{
  "n_layer": 16,
  "d_model": 448,
  "n_experts": 40,
  "experts_per_token": 4,
  "d_expert": 64,
  "d_shared_expert": 0,
  "activation": "swiglu",
  "moe_layers": [1, 2, 3, 4, 5, 6, 7, 8, 9, 10, 11, 12, 13, 14, 15],
  "router_score": "softmax",
  "normalize_top_k": true,
  "routed_scale": 2.0,
  "balance_loss": 0.00699,
  "balance_bias": false,
  "router_noise": 0.1,
  "router_cosine_scale": 10.0,
  "n_groups": 4,
  "groups_per_token": 1,
  "init_std_router": 0.0306,
  "lr_router": 0.000403,
  "vocab_size": 8192,
  "norm": "rmsnorm",
  "norm_eps": 1e-05,
  "tie_embeddings": false,
  "optimizer": "adamw",
  "lr": 0.00116,
  "beta1": 0.9,
  "beta2": 0.98,
  "batch_tokens": 65536,
  "seq_len": 1024,
  "train_tokens": 506500000,
  "steps": 7729,
  "dataset": "wikipedia_en"
}
Below are experts of layer 2 (counted from 0) of a mixture-of-experts language model. Rows are named router (the router's row for the expert) and show model dimensions 0-55. Each number is 128 + 32 x the weight over its row's rms, rounded and kept within 0 to 255. Numbers have three digits each.
After each expert's rows: a language model's description of what the expert responds to; "comes before" lists some tokens at least twice as common just after its tokens as in all text. This comes from a sample of Wikipedia text that the model never trained on. Tokens count by the router's weight.

# expert 28
router:060133084070145153138178125085077128100180133147072150124151068138127161123109123184184118157136149111161141081124132085133111128152150075137117065125123109129160099194
Description: Infobox section headers
comes before: "-", "|", "=", ":", "The", "{"

# expert 5
router:099155100133112171225154094075164143192106120101149107143102158167196146132158156177155065107114166144146105113128140129166097105110192120142142093165167145072095153122
Description: Line breaks in infoboxes
comes before: "|", "=", "-", "on", "ly", "age"

# expert 17
router:144141163140089113133141130075164208077135140139104145161129120116113188148109126113168111154150108091161045147172106149166108097145175152108144132081146102140154060112
Description: Commas and periods
comes before: "\n\n", "\n", " The", " and", "  ", " He"

# expert 16
router:137168117148133096135138167115079149105203142143123106120181116149073098105131121096127083120187136096138121109115077146135111152103137172101109095131193043131106175132
Description: Periods and mid-pipes
comes before: "\n\n", "\n", " The", " He", " In", "  "

# expert 0
router:158114155133066120193107161139141134119073089115141124099105114116150102092142082070184086148134151142105155165152076146138104116137100180172145101145094139165178099059
Description: Table separators, wiki markup
comes before: "=", "-", ")", "–", " JPL"

# expert 33
router:171106175182197185149087225159139158140100162128079134085208090113115121122126138144163135104127140134132121136169129144123158209127132085073118090165122077083098121113
Description: Word endings, closing parens
comes before: ",", "\n", " and", " (", " is", " was"

# expert 6
router:129142115180152139110139157095205149123115112162107114093112093124140117110101108109150129140202159107112165172107191137069151178126119144100114118127106097097106139112
Description: Hyphens and word pieces
comes before: "-", "|", "on", "1", "19", "0"

# expert 26
router:151164112116159100110159117143097180166142138151149144144156125143158115189102118080148127095121177167119126126133119116206152110095115099089147125108135181150092141150
Description: Heading equals, nouns
comes before: " of", "s", "|", "=", "ed", "ing"